config.toml
normalize_top_k = true
lr_router = 0.000463
tie_embeddings = false
dataset = "wikipedia_en"
Below are experts of layer 7 (counted from 0) of a mixture-of-experts language model. Rows are named router (the router's row for the expert), gate (a neuron's input weights, with its number), up (a neuron's input weights, with its number), down (a neuron's output weights, with its number) and show model dimensions 0-255. Each number is 128 + 32 x the weight over its row's rms, rounded and kept within 0 to 255. Numbers have three digits each.
Before each expert's rows: a language model's description of what the expert responds to. This comes from a sample of Wikipedia text that the model never trained on.

# expert 37
It responds to: Opening pieces of words beginning with consonant clusters or prefixes, such as c, sp, dec, disc, inc, ex, after "the", "a" or "and".
router:160165107129049178124070135125123093067119162128149066163072126143140150089091147112159065193079147092123191070120158066128120149135161126164109111127094188151095124126126151144161117121106095161126101147157092159155115204137178099072128165162160076141154159074131117102168113128156162114152162109164154161147112167109153173098124147131137167101099103108118164137100151094121105127117128152130135139056074129117104103115154110114125173061127151191172120109104096065119140137187116120137111128129161092052084108148127116169186194117114133095117220153173125089175112127146123072056118085108095118142140162150137096143114130115090160128137134131122100096109180146150148151143183103100125192168106169165150066085082172165127139073106142096105092147174122093128136114159124
gate1:130138082103152121122185077116108131073172158124173097158096175170175065090148191100116074155195109131173146086107136059133183073121094149069167103110143106104095113145165158097091116104065175118143159160174119171143111145126168136057150094156115101136139130136098111107149132212099135100135145120154115140109099083104130168152109145175165111073161142137136177123118140126129063169127144191107152124099096093156161107132130174140097148114163165085134136099115131119134105062173088161157095147115064007138123155174166147147143128117090156095155149113160132114130133157114112100021111137130108134107128061189150113142142150159137123118122137129119083090099139125144143179157129099096124170161094159106140179162097168136077134187140091119133104119136111121133113197135095
up1:131163098103123110130187102123112150092147120133212076174082203187162095077135144085098140155183118142136132104133154098165124088119112153117127139076121130108122124155169157104064135079040163117172177139183090143100123169109132112056148108147120129154180112105140122091165109173154193092113163169153105169111101046093118155188135147142127108117156152142138167114120115105116106162145087145125166093141113070150146136118068142126102117158198160133141152130137160090139119051151093146156047148102077027142113160151158152097136104118114120131133123157138148128117146143137104122090157119115166151087159085122114105143195123137086125103142137188079113133127072099146157167152179081086131168159082165141125149152086152103089132170188056116121099099134119155127092144144089
down1:136181063132084156183158129131122080135130132126189173167096078081120115132117112125138126130161119065147176110139126101088181099147115092132112113168148088149119109120153126104088137115141093138139096124152130111157095161159172158134114129107117118165065175072099110117098122139145146098149157185122146151103127091163098154080086154123119144109122128122098184152154150104068121133110132142157119166109094138175161089166105163135092137110125135164121159099134134166179100110117115094137070159084147077136133178078163081169052188135023150126190119177129169178105117056109157146099117122098142094128177112099144124104154116170122154120168124080100136155080162094091129111113120195151116190116110114092148090132133117137172056144238143193071164116139122083085149191130166
gate2:127047142102166119151161202126097086160097128106134129204150092154159178164147104153108127181134139075132124127091170120130101132106132172139188141128149179136122118207169164046140147127081125114132113118103067115120137195097147194120111090096158104118165178180077125120146154125089121118137110118096113164076117027116136163124146108105120184160103110155098125167139108125101114148135149110083088099102106141123181132129086084140140116067184164157115087139084142117133176128146125118161124087171152138155125118123140122086136182078105114188118126129135085145113141158103129128164084156137077130127111216130107134131080099068084161147193146107065170111188132117148125147091183135124084114135112141110127145171093150103089160047162086063117162115153141145143112175111095
up2:105107117193160118154110140067088045135078101068101104127088090106119168165135106201119113163115199106065127133135158112118181159088154120138175124150105176112147106181107147092125131173060162181096130115178131079118164168141098151101072096120189143131159158142097125087135119099128162093152111105153102127096096097103135145166129168120129173111149098126103117209170111159096156155113160101102074081029108151162171120119168110126110138130146148176141116145122099107146150125152132131105117083168140115146142131144141129115149136135132132160137144063072096138106116126143102119171124116149087155113107183106150169172117087095108187137194165145133194049199153122110172141104182122071111075101075085108169189140111145121100170105155073074111125157126134115136161137115118
down2:142065132107106118101140171116131138135093131133106107127134088130057156117074067173127113134166154161115096176082156138172139153093157136064127041176100128135090095166159139045144081068102098136216120093190169070142133166129152144116149136191102099154119096162133102117171170065158163155129108147171127151116152179080158097150119141123081141150139121101113137134129125151100074068107144122165129136136130175056167117109147143113131128171144103194126079214096187094127146092147144150062077093156183141121128136144132144141147151120170086144189158147114128134144100125091129146129105127154100177142073198112155116160139103144088096120150093080172098105171045145112141129125142112168068129145132123117155156144077076094144171141151107132091164130083134144103130137123133
gate3:125121186143179120146071145128095130099121159109110111130108166107186186094092070179132156082095100137132068182110164113134146145109075138109102121179132114099102116097182107144067180058110127110150101117123108092085136057099115167129069135074146078104174148168086154126163202135119135190121127137154159137095145108074086137108144166096110121127154175080136130124152122139077144114112139105143114170124137184161134119092109086119150236127058145146132118124184145123162175131196158098123140150120148104095133112106068156076138121159171177164137175173126131115148119127190142149189081136169123147123085112106081097142117171088093128098121155145134112159154080147130156153121126140084106087133065065144165164162087104109108145162128091143176139158086107145094201109124129
up3:115199109161134088137103104141093062120094161068095129172113169137166163150158070121098139087153148142143147163082124154081142137125118163113142122143079157147077139105196163166063126127118120118191126125143137119071157092121103119151129089086154090079158189126119125166099162139146163141165127162122169120106110109098082083107149113094187169135084108122105113180161136199131125094169139120152132154080148181119106088143124148141057178146074154092237071138138087099109075150234170133128089110163114087167105126145142116098087108109165192127157123128126128133150119155147105125195114175149114101107086153125086142119102173140124175073165134111130102098126072087051148153095150136094138084090112074090192153145145104149123133124120113147142134126141130115108181128137148
down3:081129150090058146104092108114125131117143095175172128134119127086169097140131067101076104174119211114123105152116102132121141138110132069128088142135090103149182055127109074156140137056162059193078120090112111144137163184180154156142104153104125125105112152121140146154145100107131126108134157120102118112118153137113039168152125150112075080179134120150058085149108124161110175094099090162120161069185156150146113154189116115143143148123136089137103153192168120099162120107152155111118116095087138142143116093107112153136125173168109141130126148081119144156189190100149117122190069074144153163132117149103073127077167172111176047152131162167102104109166163132116154125128157120166153130142150102171170078163168059155060122164090100143149177120157136143142158151099084
gate4:108061158100119146129162086143112132132109132100113138166035106127131171118158124166098181170096102117173130123141116146144131152175148136113144078158092107120204138117101146104126135112138121128076118124123124088125120135162131143132101048103193122095156112103163122094117120111115152132117197078161110108137090118128108090131090112093160116088164131180135164163103152146157096148115097109140140146145100147164147170168153112138076097174189112178092085140049139101036172100136136144134114127133132185106127126112185170114143108165195109129099188166162107039096152097188131114094109143109088054137140120186132095110153090165114128120121136130143117113125142146112140153082160177084038157185093153170090194103156157170063101166104124119192131092141184125081169130117126
up4:112129119159107181149146109137097118136118111102168093116049114132164172118124133169052171171106131114159129132089100118069123160160147077093123112168091100173194132134070187125169128125165166120087099047144170077115070139114157157115107139106178168086098128123146105147125124114080148182157168111114101100089098148076116111140116148132170128109145151120117142150137161148172110131095135121112140111171062136146116129139149136132084108132177100197125092166031139128093125112117125072111128101127149156102120073149182177110176135136157166085082177127144076108134181095143103121126120117104093084105135111169108114139143141137092136133157103125152154145096112133138187206119149160129042130183129190116107198116182183169070105163113113080138091094142126190089188147104148
down4:102125161098145087113100070096176141093105098147138126176118104111092171159102068129119149132093128117116140121136119131112057167168146127139136153120115067119145124156133114122170130147091127159145134093156150103123065143118200150122115126081175125159119149129118133166169127112173122126140121083086107088138132104102129108097156147087142110065196156090144130162132101138162101105153071102162139171157152089081124136161154194074083145084149139120081095141144087118080168106172175189137099079058190140142102136146132081109135143191134114131174171163185168103110145141185100139154117151092126112029119216114100145109132182193103114106134114106101056068109164167142158114089194153112137087154130229143125144147122121144115143136090116098154179157088111118136171105089120
gate5:192106138138075156146125141137151082090130147119132111130099103104079165111129213120149119099163160135100085102143093148062154101141124141119138114133141128128129130147093191141125116102105180117082159096167120166161053109147116138157107098131180089066160157144151137095117090140088173121125168109142062125185060135122105126139138110103154179149117137085126202130072119170139068098126158102142194119188125127173108134173161134082058149105112101099115104150095164144068076040090115094166173168142140088161078097134127128097120142122123089123135174135119120123187163104168154128147096116070136132125087115179166122108143166155119100114103101152104077072137111127124153140195163105141135180119159088158120184115093173178105111194117172164155192176159122104149123104128065
up5:211127149176070147142136174152085079116157186157171121164097070152166094110148176101138074075133171174150103108126091134097179134145139093135150099123075130098118155124106089155120105126101146110123158118161098144148066094121134113161059111153138110096133100109143179114131137104113134185126164095185128133141078158135123126097102138122079143160117131074126180096088139095166070094128135130131126121141105161146142142129132166069107251176149143109114112125157113121096072090070087108117159199128124093151088085103135139114130132155160105152118191145094142140193144110159142192142092117122134151101087125164163114090106182219104111190119145148131105112099148112090175128147111111084146142103116139180128204118086147141090124195123114136084140139116178090145092060104112
down5:155141151122120151128104119097110110179064150107173156134198108147039159133150112164141153101114141098105084145108167144078079125120109139072126096174102192143123099133095099138171145072111073102118073098189159146162129073139149151096133122117120159108122143147122100091100148184083111098130138108135163158115136160155158144055137183132163134092121154071182130146100136115170155149176087121133147124144111053091135173123133169172118140189059150148120176115071163124168112117127085088135125113112208147105174145119146105128049151117141167090080156121110077101115170161077125052163161134113105086146048125186054170107144152182156132123062104108147096154117141145104157175127154132147146118154108091088155128136176108125156158099194153089136140124124099145142133157125113

# expert 22
It responds to: Concrete nouns and word pieces for ground, road, park, final, round and block, often in section headings: Gr(ound) transportation, football stadium, away side.
router:171172129103099154096158091141133162165144111111137165129166125125120174125194103087119152096140146186103195149115133126101132121112135089186148196115154093111084142160146124129130114186087175120181150115150165125170124124137132092114116082153167167166104124057093115131163133140137100101142128163077145060124168138156118188094114130081117119101142128111110091202127112101155148145130154159045144182069163112075145112135144125137166132109104088166104120168090094125131187143143113183113155182132118097111103136114069119157162108130071121089177156054115076103120133173080126114122126147114123156095212158083074149123133096119141097162164170161138133151192113135120138118100134134186170194086147059119095078092101192143127142075114124069154164089119073106178164110112146
gate0:047147162159107154093133112076137099154094112191114107095129144155108127132127122197139119156101108078069181113153145159106203120173125117128125144110138116138097108092122141139173156083088104175143135149091079120076125123113112151088190087096165115077183115151139129163090123163121176100167142123093149130121158153151067166092123128080072177096104117112165133132085081164182128125117163081117157094113117130070159053130137115096129119072115133131144116124118113139094144059143168183204140081177132072088152133132156129093095109117120108103210132157103122135134124167150126123143152208135142195069136164096087142172179112081097089221130147136132149153126127110142141139134160191113161121122134128188160142150129132057093131106150149131177116156115087098103160090085160
up0:066120123136069172100112093083132105159085113166144077116134165151130152114126119082098097126101104088088202101133147128118185141198108130155136174096152119138022139104126150119175120139073117132178105179138068089147102137147123088104184149086128148107156111135126147170110148147111150124179140140110128122159177147186060186107138124089125155115115113142153100122114111129165116127133201096143104113165104147093166007122100158137126101100097156153165121108089125142101183117128142173122135123145158068071157190143076081115107132140118142161148096189117120132129141168132128093125093166144102192087120120127061160170156095129117106214124199080140125143110083123179133148103130127122124101186088153174139131089133090089067121102129108162161189125164110137150138133101169
down0:146123157123150134119110101092156121178129042134080102066183125122088107147181147173135147118142105114053110093109061150118112146091145161126131139077164140063122177145127121133165148100138077139186145156141062139089119130153121111097150160129076142126163139057153080137146081098119113132139126150129145108131161130144145124093141092153113174092089116215106107087187208115106090157125113124125134072103113156128138129149135165106030050137118162107100079108147088141082151135157113156130179060128161078125076096080128139153141126184119143115127164209087084111133146125145137141103174157132151083093168132133175149123140093123151134123147101154110107207182133116146156099136107193082121080104147120150110179127160134131201179173066163106155138146161163135139130133150109
gate1:117102154096177123162109130163068172150130138123139149152162118115175131170125106122125137100099138156116186101163112126154081171129102137129176109128132125127104070162173151112137183136126173160149138157095144075140143119128078117190086169128189130098127132125068119113158147087184136127098083067123196145153145135110131107162128163077146189102120084182094118120119072121215084128051198103169164110097143104124124064112161115101160149096113158100135129085087158178094163120100141179115180136125133114138141123055107196098086141116094086120117121127096123106123131174116128096107121109104155113156128122091094056165144153191171117108131153143116142050127100084132161114136172067142160159079159090111166190108122181141164150176139108086112085064131127050136149103110154
up1:140146159102182067137135147187059143200144137124167104165168122112207128173114099077126172140105188133108237096169137131136109162097113142158167145189116098108127135121144134150128175162129170138145109122056133134133143105118089152135105094089170082059066169173107134097122136148148129106105131065079140157133135113126136128125127168067106140156164111117085116141148076074195124111112157077163160133167163074137146107099144162129158138049097146158147092080056180124146181128117106139090155134098149130125134108077105133104147107092126075103102105109142126146155101179110153088119079127114174118120137096104087086141147140169146153136139136155128131056101149165147119138106139110152144168120157078135102156101147163132192153081150094111153132070116072056162159105089175
down1:140158173128077097174140114155105116142173178118151189129120141143127122149104116163139129162169153140141153119061133163152013126157116117131209155112121177171156142133111130059127140125126096183146104111132202123155123109081125137119127134131141096100176097127080124146112105109125109091137090133157062119138132102119128056154134125130088132166103066139207087086171109111137112131106184184121125124162106096044134113083174103131113166089087101106170131111092099198072093102056079122082130146162094155112166135135082163063120111189107123109083160121131140149159098159172116173140099108144154051150146139096160139127148143104149143140106130136130183089150154093132156130165164170104101124133133085188160106093145209105143134161116190150080105144088142124124094093102153
gate2:106130122119078120155108085178157138071167145125150130179169098078082115112172145166149157180166131103089146147130154087140168146116130122152147119117100132175099069208074122110113157112130150144116152073124156189121115164168088126067102146155154119114152112123160137078184152141121131222174091167132097119137100133151108133127125098126161072147124192123138154206060110156102107137125149172071095142098151114118148174102121129203141139134093133099192120096172127141088111078073129137116111192119097141171086083157128103097144139094137108126144110115051102131149100104104144117151150186153096175163075081109160127124058153108101134138124076116110156150154106118138132166094127111037131149151122109146051166082123108091088172178153110111177163080107137102164160120162100
up2:094129109165123075169116080103118137059204145118110121152154125173150136105116132131168118137129105098121168127084210106117153076127139108168166069126073129124129159174126123134189128154105123148132144103117148150149150146125138156123167112099146172103136088124173139065092134145173149183203119196137150148098119147123140105097112136201126122109168126114081098208125202118078128138146105124129207118098164091143162131122075132122145043144151108141157089173106133169114125101070136155125110183114034139163113090101137075131172124130136111137154063096077146174145068153108137150189154195174119079139125144162160087140072102107107092140116093101106088138131116128163104152070094106104090171100105108151091184079168104104126137152107088111167088082138122131138159148138123
down2:184081129187127160125104120114162096098082127095103161128118097125080083112124139168150102156096166106082184102208040098103133116161174145148135143134155119147120132135116126105123117110116060176080127137132153199117103123114145106145120166164119108113084094169155140091143141184113162121149104104127126088149103156111125160042163110120135109163151154100088113096082073097159062171174153169136135155114146108153151201104126110166094125103125189098158128132195097122152107127125108124103078181163120191160158098160123139099066124183145129120127189131114136129067156076099170073106193108090099163141130176174125170138147154090127142118107150109132126101163120127153061101074109093120082091165074152170203124098123158151157132160046166138134169124122122132165091124106103
gate3:125104155105150120041116142169148155156127134120135141115093112150157134170104115061105117159158108158103132126096086110127104159095084074152182171114124068094086162130096122136109201119158135140192140143070053143131113118149112136107094104149147166099119159157157175165137157139124092114157112122102200153207089121132080132126145122088123141074099132114064122139108154106128112060110099153117032184117117191088083141129111158086115105113159106134100140086130176165053141117119138059119094120139138172117131157102132096184096129185152158171120081118112068179125186194160134152143117119093151193170173164146103137193097105063165119141117127152120203159150121112170125155143131135046145106155116122146139093156163167129115127119152138090129142162145126069138104092135118
up3:149094175129145076031077146164133086147099122141132142106152097166194137125106069100141132132126071156094162192069098097126134150042087087119166156115094067113084182189094145151145169110151135142153149127164122134096149124105115110140115106121149156109152097145116168182173178111183121087125125103092154179236125104078101151151147125105115150062112105072127110143150108124120132115158105172141075151105122095161129131157148091095132103113150136124108173085112146111127150109120082100163135147162135200109079148086087087184129160140176137135096125124104065167163160180119122144167080135077091188158131174122128153151086149092155070169120117139152167144141106158189148149095153131049134092110128107176145069122158145114156129136151164119149134152099106071147132115132090
down3:080137152107108127125114130110162135096129148132138176145116161146122128136172100111100091085135124193130143139106118152105128123103100116124079176121122091081063149125123155111084150081104121173138113189125119195188106199109102096099130125102151154184110183096139107154149047148083187133131169128105173093140127175084091137098131123165102099058137157123069113165115149105161159145118151117102064141084094153117103160171142128092081133115172160155064138149175129168116120114176157179124103089120123157115076173136122137153150158136065143112146122069161159118191142144140117118156132156120148146127114091127070128231143068078180122130070156164042097096156119138138144108101166105057102120136121089153142130169153129171118130164164144078105146129109157076064155111181187
gate4:099176129125153066159082075172080112101107156180142146128131099170145109095199119102185186101203153122132165126136125186165141151084135083096167143131108144080106051161121090167149109164166151064117179113099164122107121152113160139118073103192114084098086096144134134126118126151149127178113115132172098067144103139125130191137157130073077092172090107052164110213162101123118109191151138135155117166167104111106145134177088133126110117143106126179110130180120122111155159139120135166123148132141116147124125127120082137109146134087143125135166106085110112111124150154133185115132148108102163150101121091082115123139088104186109114092140118201142086162105158142134190205105102117113110168137186016082097127097080165132073129107123144087131152132154090126116121077112124
up4:080151116104166096174098081151089135133083111181107161097157174170111134084171110098190154117207113137071129124142128207169165166099133107109172106155119119109091061181143115171116126158120163091104124131108157102121149107094130108098088098181153113127091101156143137156130147161182167150078135100180109062124111131130151172100156106115071140164173121157110161155158111131098110144144120139179114154178124093075169127181092123150136188174170066117122076135153106176154148132144104145103134123152089112109119142096151139129138122108122077146146063085123115121132168152106136089136130114130197144088099082101154104110061087134153132108121133174128086131110181154124155124146129147172088132126135019031066113115127159139084165090107162094182123129159088124116180091128180
down4:079150124130172121146107158127161135134094124129174208104105056151119055125099130102160112091131176125108141123158110053153124117073129126147098169152065154103110137063153100101135166144153162084189110134087084105129117132110171171105089144069128154101117090188138116112096147119145143148155111147158081113157165104155135145133163104120125139143114178074175093138096147120164125171120122120108111150165171159137184138152119133110172107138093092140162168097110162086168136114179111098147182087105104136085148157080128222087077217085085122142112117154132141138082123100126147172110096151111143159082069107146133183108182127129089159145156148076118147159107124111154117139120025180207142147122186109101104125140100145156114111141082151110139211082130087126101139091136098

# expert 0
It responds to: Dashes, line breaks, slashes and mid-acronym pieces inside results tables and sports listings, such as NAS-CA-R, CON-CA-CAF, en dashes.
router:129169116102145056162095102075108143138108113156189148185137123127146123105096130154174060133118142119094124176115152101164063138128123166110123156101117149108111112124136082087065140072150141082133060137137140211113149126182125090075171069128114153138033117134073175105090108134122163135096138175174103153150143160179109118122098121176108150127105115124097133086140107156206152149134115140116060103130107117088162177138221149185122141131104126127114073160097065141113184170127145102146119113157163160165108116172072125120128090180110140168099119149114140092130095174175121155115130148085153114157098157141136116120141155087084180124081108105082141108107135119154115107141152152211153109116181112127128093107070117135120154170173125114080158104070088146208115112167144
gate0:080088126120119118092097127134118094177204091103118100090100127103102119102084166159134163075071089068097124140151133137172157140142087102198151161079082154202148178156092075178135143179142098165089115094105145116104165116118148170159150142111142157168123082172092103174070079199101130187067167185100128138144208164138086133126145155159151146102094121135109062153144134163096120127084210084178135140135074147152170064181115145153140130125140126092124071154039115116149151125134114137127149124201134127143180124179159092154121095146095112117117117146073081159122105115126126120124132137115100108096095138136128151167189144135132127139092138121170082121077101071138152163132137137095132169077153093167114129128107134103131170067143135143138151156144104130112131072168135
up0:135088128099136093112120098157117099142174078104117126130180138117078078156080128153128134096132129100103112135159099162215127132146110119165181173082080101204108160122068131139129137139110076108137113112097129140109199170125191158108119164111121145171123113188089115131111089122140065136103106127083161143154187136101128105088095078147148122154103110091089074153156182181075096113080190100156120154148147142155187055107128128146164096136159165117166110145098116101136118119142141131103089129195099174151169125130135094130099074142115100124093097168108132152148078188118115097157184175148108088118126139190080122171190131152144124077118159194110071133078128085153174175169133073121111168093156078178147135142069138109170152089181132123129142147115108163132101071144135
down0:138080083131131110101116098077094143097147122150132082132078125113140142169104184177210128113165127070115156155080061129127112051149198123171118128101141093094099081119090106120129133123143137117087160148104091110082171091155138130104089134146167136163091204128143138132165079106186147131126139121073151079159114069113091078059102130153115150108077113159141124127127115094169081099135133122129092131102132126105143180156192110159136122077160155167153136088162073130134184091155127091129092133147143122131143205145125137134108109118140165093132137141139158181154139187108073180105152170153157124140140089096143159146210107150069141133154069119142129103124138138095127138083189074128108108138122096120138142104166167212099177146152179198117120129150115192138044133159115
gate1:148132141098092084131101123152041100104153125160152104123090171148131110071141122154146200123172142159126156113068120147152153157156136180052133173087075147083132136154108106142115120186154074135083127096140160107152105049156115131145116182173118126164123172146077156148126159153138178127178170147167141119184087165144082071127136111150126127143083110086166141101123096172135137113147101075143139134118114138147142146092103149122129127090141176129159162086133183163166153112126150128067189114085133173171114141201099095123151141128140107100070122150139158174138116121101153138130224103097087141185144147109128047071122106131121057114133088107108178120094121108103148141069153096183117115175159138163124096148106103056041127109168108150098108127120120118062103129123167
up1:132157111109140090154132128165055132120139121132146105143102132167105131104119131113169190149125156118141185144102131164140145142137083135080125189136075157092144175156112099135143147156160092104096123137158135142155136048120172104150129160144120080166134147092091166160118128134155159127137169161194130157181091170090147151105128084143155098139104072089161154122101141138195116139152102076098170126095128114104127182105152150120144143112160166140140112148073124128196141150125152135017170089078144125153096114139049087144166130093100168103078106163078128158139088101138144138097156118087115144146152176092146123112118122119125056147078104113090149146151187104150108136063151104162124137191150124156156098109114121077062133095180057179032101131138089186058128077166146
down1:148084091172169135096110162160131118064137102151154068141107170152167173112101090144099056186134129070107118131130169132175146124136143131171143085168078168161105122114120123094128127158082173137056135169157069132150130117081090124153093132139145153060119072078138098120113083176124115093145102144184109074111142063132157118096145128130133099154133120095151097082134158075084136124157093135116177149106140076137086174178098127090177119092135084160140112093193130135099115166135162119114168153075162159117132175134129121170135106102146135174142153152139174142100124146152179177174114119162178150115107095166142141086137142083080135120104155125134167028053178143094057153133159228084134103122098139135142107151130155139172095099090143125115146124154157076126162163161119
gate2:144136120128130100139106112125076103120156112158160039145080109153126114042127100121154093163078127120124092150104103138149120184145118095121146190160111107079092146127117141083127132127146100127103145120150115111089160092213156149131140143089158106137127162136159132219051153126157174097119128177108126155120144101151192140062142127140121161122099115162138090167101105126064072141117111083099202102116154099161200164124149133192117141128122144086063086226084079106145131145179112132131139123190172110150074098114169103106154153146150133191150104125128104141136120089150139114109182117144129113181078163109096157188140117152136095138097153133132078201125132046114108116166178162137085123127185108163099115180080131081098158120122126108114091133150079139089159138151116
up2:136152093166151140146105127152114126128224110140168115150070154187124113066145061121159126113109142123099142058104149125112127157153114138143157199111108141069132156159086093101135147157146094090036097121131112103123176097202145150121152158094064102146073142131175081195087135131132161087100133158142108098177114098165144154105185087134175106198054068146125107154122092175157072175123155117118184135129094108152183148076169154125085173139137126098114080187128164100171135125152119088118156068198143148126121150131124141088196095127153101174135156159117127136114075119154124149120100158117110135128140183129133134174111139130155081160079122134153051104137139058110178137120113164125128110133122135102108102144115090122109168102152116170080087116157099122106160078117093
down2:128106149109149086161102169144136101178128137166129096185125136099058138175143061091146157119148088075116188184130136103084118088103095107089174167091110143147099169098117116089121210160111136134128089080115106136139158178125085132116110126127127157103082110127095158157147160086148135174095165153169174154086099121136136136088061117189114161092213136150115096156112092127101154134077141160133121158154139150124065116117112163115148143113094109158141100104130134075102087144111085113151107085069164123125088151064107152133083157139093136103175141134120077116145120095174110140182093110123157093145107165131185157178175156101145085183138213113134127157195127121147135114131119088120165114189121141057064173085090182147150177113154109073178135165139098128115102161170108
gate3:098153113146113093106059089154071124187091120141109117145125165136192128124113093098100105157151154054111142107194174159113181185117126119109191085092108152120091154097122096124134142147183127153105154132151100114155119102162137150116104111087114047135130102148117155095088125090128191224129081131163101102085174123123118142155136067193092118142074169114156163085130107177132100170119127058117117097146142160113166138063160138109205212107166132136165063146167141082119169187132153075126115130130191089094177123125144118188083113115117102138116105126087074080172138176182074131129172116140129133143136124160076172137121104148155118127089132087150139118140131135109104148123075161150163089107169111116186130122128081090131160142154143177110141136159117119090101090122127
up3:140151073135115052124154135113149142103132136133168044182152180183120148172137103113138143105117178088129109155110115154136131122121030121094200134079178174095100153158194094101142165123154104163115156180133111115112122087090091124110166122109155087133140117102136121143098109085121115148075112173117067087122182075131081162188127113146155160199096107153155132154110094087090096158097114079112155160106183145152173106098170159096108111158115136106142090158063107095156154165145162100087110138173117110127118156073115105178113063119116094184143107115105149137112187143217093117132158092121119122099105122126048119128105117155135127085187100103131136155175146090090121163141123177086149193190123150112147144177144091115137098129148123134092147192189124138105101122129136
down3:115123135104105168137119129165084105129151135105117129149092184089059124129102207092134143134101108165123106108055135160089127158125114088120106129127137063102190149161066112104153153111072131093139131105123097067175109117143139126086114144139120128233131089142129136171185174095167140102090145160136121099109138179145105118149097164155142157124118104170092108158088110139124192104101124131111127179135080138199104112074177065131102151160175149141131156166169103126068138096052128073115170180067101104170143091125102096105109083144132058172149144091136142090110131119123112148154099103085185132043122135098134143118166112099168101152130162164134109126141158129129175125172154150122095074131156118181183135135201152221160103114100171123141159091154130161160107133141113
gate4:153122157188180147153139087124084097145143113175188172109113149134109112092166141149157081096172183156176101159069092119158095135146096111085118136093108160216090090182141125175149169149149135103129104135100139115079147105136064125141136131182157105159115122137084143129133088085079093123099075142126112097075140098122141089134150112133070147152061183170128140145118081119169133177081151170142183138188171099102145100138249198128152153119084173080122143125103133125152153119108146087175073070193154170149114118158153168092137137148138094161179160096140148157128126156178109063139091158143119127114093128097116113160122122109143132125128132121082073131134141103143138085136135096113171134075135077085154099135136087122113158119130070056088119146084121086143152143088127
up4:077098119130144109182167092109155081096199085126161182174174153203110084113155130099138090106172170163165129107107101122149119160142128056057119136076167169170109149143131142173130170151127144112117119086111136112137156097094059102133117163137142123141137100139130182112140066134086115116139057134126126153103144058120134066115142154114132128148128171154161168130172110119139110193136136163160116166163158099116127125158234162141154123098083149126078125130093138121127158158115132148148114051156163155129147123136107157109168111182103089139154148161115161153149128196178149111076120142086183114065078144104114114152132071070127108094086075102064144133152149149174172117152163134132176120108145096133166095098076107121126181119096081084068100121068102095133112141090116
down4:106118142163170118115143089121099112096171118131100095168144210110099045185150164137147118125150104120156174115112078078078142117174140137086116125169055137102123171089115124159147168153078131155115131116153090097116144171123098140141097112135137106149182156072125094080142142173094134083128132124091115115129140095177134108140164156114161121144113149165161177161131134159111101117091151157134100164209163136151096088124213134112184114141108118108122137136125214128104100130172061089092164126140148069123107101044096104122150101192094141079120113087100161096208134136140059125069125169094124130088082171107142116119135112127180182134092077135112136138130161154204119050178131126153143109127120149145094184114119125152178102081111174150151121139071092136117170107162132